config = dict(
    n_layer=12,
    d_model=384,
    n_experts=24,
    experts_per_token=2,
    d_expert=128,
    d_shared_expert=128,
    activation='clamped_swiglu',
    moe_layers=[1, 2, 3, 4, 5, 6, 7, 8, 9, 10, 11],
    router_score='softmax',
    normalize_top_k=False,
    routed_scale=3.9,
    balance_loss=0.00622,
    balance_bias=False,
    router_logit_norm=2.0,
    n_groups=4,
    groups_per_token=1,
    init_std_router=0.0177,
    lr_router=0.000554,
    n_head=6,
    n_kv_head=6,
    head_dim=64,
    vocab_size=8749,
    norm='rmsnorm',
    norm_place='pre',
    norm_eps=1e-06,
    positions='rope',
    rope_base=10000.0,
    rope_fraction=1.0,
    qk_norm=False,
    attn_scale=0.125,
    tie_embeddings=False,
    parallel_block=False,
    init='uniform',
    init_std_qkv=0.0236,
    init_std_o=0.0,
    init_std_up=0.0236,
    init_std_down=0.0,
    optimizer='adamw',
    lr=0.00094,
    lr_mult_qkv=0.5,
    beta1=0.95,
    beta2=0.99,
    lr_head=0.00619,
    warmup_steps=566,
    schedule='cos',
    final_lr_fraction=0.1,
    batch_tokens=65536,
    seq_len=1024,
    doc_mask=True,
    train_tokens=377700000,
    steps=5764,
    dataset='wikipedia_en',
)
Below are experts of layer 7 (counted from 0) of a mixture-of-experts language model. Rows are named router (the router's row for the expert) and show model dimensions 256-383. Each number is 128 + 24 x the weight over its row's rms, rounded and kept within 0 to 255.
After each expert's rows: "comes after" lists some tokens at least twice as common just before its tokens as in all text. This comes from a sample of Wikipedia text that the model never trained on. Tokens count by the router's weight.

# expert 5
router [135 137 120 124 166 146 128 101 126 118 104 159 112 148 121 103 139 156 169 144 148 101 150 120 108 127 121 149 129 133 156 181 112 121 130 100 133 136  91 102  76 113  98 133 115 147 138 146 119 129 140 116 102  93 100  97 104 135 107 121 140 129 106 140 122 147 124 171 104 122 139 133 145 154 117  99 172 122 131 126 130 143 143 136  83 113  99 142 150 117 156 160  86 136 137 142 138  97 144 156 147 106 153 151 132 135 126  92 177  82 146 103 135 143 163 136 112 119 105  95 152 158 112 109 130 151 164 163]
comes after: " |", "|---|---|---|---|---|", "|---|---|---|---|", "|---|---|---|---|---|---|", "|---|---|---|", ";"

# expert 15
router [119 144 154 174 145 135 118 144  99 114  96 141 109 123 118 106 129 103 165 167 133  95 122  89 107 111 107 112 127 133 120 131 121 110 116 167 181 154 142 129 120 122 157 119 127 149 134 110  82 113 100 111  94  75 143  92 121 157 141 110 132 148 153 120 105 118 116 146 149 152 152 129 126 128 146 133 165 150 144  97 156 116 102 151 120 141 146  83 133 106 182 124 131 112 147 106 168 129 172  93  97 162 153 102 114 138 138  89 134 127 168 152 165 149  84 122 164 120 126 124 145 122 150 122 102 163  95 154]
comes after: " |", " J", "|", " Y", " R", ":"

# expert 10
router [129 142 132  75 111 104 101 125 171 117 113 145 145 146 126 107 109 118 134 126 133 145 168 144 117 139 115 117 164 148 142 133 172 106 122 163 117 128 137 132 157 126 149 118 138 150 124 133  87 138 147 118 110 111 127 117 152 126 132 136  95  96 108 128 141 164 115 112 117 118 140  87 131 134 127 152 112 138  75 136 125 145 141 143 144 115 136 151 104 100 124 133 145 138 121 137 138 142  91  92 121  84 138 102 144 108 165  89 102 115 137 109 127 108 111  68 109 113 146 132 139 112 122 119 152 185 116 175]
comes after: " ", " 0", ")", " 1", " —", " 2"

# expert 22
router [158 127  93 129 170 143  97  97 150 181 118 120 113  98 132 104 159  99 119 117 159 133 160  97 100 146 108 140 103 156 151 109 126  95 103  86 113 144 107 182  84 126 148 127 158 168 145 127 133 173 163 116 133 155 163  92 116 141 123 163 136 138 145 123 116 106 106 138 137 148 124 145  81 147 135 108 168 133 138 147 132 129 108 132 147 134 128 110 129 113 179 100 130 164 135 107 107 138 131 179 128 167 139 140 156 171  97 130 108 146 123 133 147 132 122 156 112 174 145  86 120 103 107 106 120 146 126 135]
comes after: " |", "|", ".", " /", ";", " •"

# expert 9
router [132 156 114 133 163  75 105 117 179 103 117 129 131 115 103 123 129 102 131 137 150  91 123 100 147 122 126 116  97 139 105 175 160 117 126  98 160 181 126  97  93 120 117 115 132 112 125 146 113  98 167 103 141 139 119 160 146 157 133  89 107 143 171 133 124  72 157 122 119 117 176 130 111 143  87  96 137  91 122 124 114 101 140 143 114 111 160 133 117 120 162 143 100 163 140 115 147 159 127 124 141 124 117 153 117 111 139 122 154 133 112 104 159 155 139 146 123 124 162 166  80 133 151 117 145 129 136 105]
comes after: " in", " of", " at", " on", " from", " to"

# expert 16
router [ 83 138 121 117  83 100 159  80 115 151 110 102 127 146 123 134 102 131 132 139  84 142 147 176 114  80 173 136 158 115 132 186 134 152 134 106 160 137 123 105 122 130 116 143 105 174  92  89 107  97 129 139 143 147 128 161 104 107 136 131 150 135 106 126 117 159 143 139 151 133 101 121 169 125 147 116 146  94 105  74 167 130 135 152 154  87 116 117 144 167 119 149 136 142 158 148 109  96  73 124 146 138 135 113 116 132 156 154 136 107 143 152  94 163 148 122 137 165 135  82 135 144 154 109 107 106 155 116]
comes after: " the", " The", "The", " on", " p", " sh"

# expert 8
router [143  94 160 106 120 133 127 160 115 135 103 124 142  98 150 167 124  85 120 120  94 145 147 126 142 139 148  77 132 110 157 100 150 133 155 176 122 142 158 139 144 161 136 141 111 120 127 142 138 109 135 127 115 133 158  98  89 152 142  83 149 122 107 149 112 101 108 105  82 141 165 106 136 139 166 128  92 102 139 152 140 141 143 126 166 122 173 111  89 121 136 142 106 171 150 106 130 106 102 105 174 135 124 133  87 124 113 145 117 157 137 122 121 141 142 140 138 114 159 133 171 130  84  68 163 143 160 134]
comes after: "\n", " of", " is", " as", ".", " was"

# expert 2
router [115  97 114 134 144 138 116 103 122 127 121 178 128 120 172 108 108 110 122 128  85 127 117 152 112 118 133 116 169  99 124 134 126 116 117 142 104 121 135  99 131 134 125 118 115 111  95 157  99 126 137 102 120 110 135 162 117 108 122 112 121 147 119  83  80  97 122 113 118 130  89 197 166  88 108 177 155 107 119 155 134 160 155 116 115  92 163 126 136 153 121 166 176  72 128 119 108  88 150 144 163 148 161 153 114 129 109 104 127 119 118 150 140 121 110 146 132  95 136 137  69 122 109 119 110 141 117 134]
comes after: " =", "\n", "=", " (born", "B", " (19"

# expert 0
router [144 102 136 141 166 106 150 123 130 126 144 106 115 166 166 125 101 140 118 152 130 116 102 173 124 136 104 127 126 135  79 110 149 156 107 162 112 125 149 120 140 156 108 125  97 140 116 104 177 116 131 126 144 118 164 125 103 128 127 167 103 173 103 147 147 130  96 150 106  96 118 153 110  91 140 133 112 142 160 152  89 165 137 110 144 136 126 146 153 104  96 127 137 146  89 147 147 160 133 111  72 145 105  88 138  97 134 151 104 102 140 154 128 146 138 107 104 119 134 172 124 120 133 186 160  80 101 134]
comes after: "\n", ".", "-", "==", "===", " =="

# expert 11
router [ 98 161 147 105 158 159 110 110 127 109 100 165 142 107  86 144 141 149 114 122 100 193 127  99 139 155 106 131 131 134  93 122 118 160 102 127 147 136  95 138  91  97 129 142 127 122 153 116  90 139  93  96 145 138 107 131 172 149  89 177 107 113 185 198 118  86 123 122  95  89 154 145 111 141 147 152 131 138 146 153  96  69 130  89 113 113 129 138 100 100 114 125 117 118 150 109 124 128 114 118 128 125 101 121 127 136 107 134 122 126 111 125 117 109 138  84 116 144 145 118 173 145 125 127 110 114  99 123]
comes after: "\n", " of", " and", " to", " D", " for"

# expert 18
router [136 131 134 120 105  66 146 155 117 157 146 157 143 109 143 153 115 140 148 143 116 161 106 133 143  88 123 152 158 131 133 138 129 121 126 117 117 101 156 141 162 109 137 142 137 100 133 166 111 151  76 132 158 157  77  84 135 125 160  75 112 132 104 130 112 173 117  96 150 133  90 111 118  99 137  75 120 140 109 121 124 171 134 122 130 150 148 101  86 154 152  91 168 106  65 127 107 123 176 142 144 151  95 131 159 116 135  93  99 111 111 102 125  87 107 119 123 115 144 124 114 147 178 140  91 161 168 146]
comes after: " in", " In", "In", " of", " from", "=="

# expert 14
router [106 161 129  95  86 123 113 117 109 135 104 106 102 102 141 137 146 148 101 149 128 163 107 163 118  86 129 127 127 121 115 105 145 161  76 163 133 160 113 127 115  93  87  89 117 149 130 128  84 139 142 108 128 136 123 158  90 109 165  82 159 151 106 131 141 177 146 132 131 128  98  85 142 120 142 190 113  88 154 101 119 105 139 103 145 111 110 125 137 110 129 149 104 124 127  95 104 135 120 125 149 100 153 127 127 161 157 162 150 120 167 166 110 125 160 136 140 154 125 168 139 120 179 135 121 133  96 106]
comes after: " the", " New", " a", " The", "'s", " an"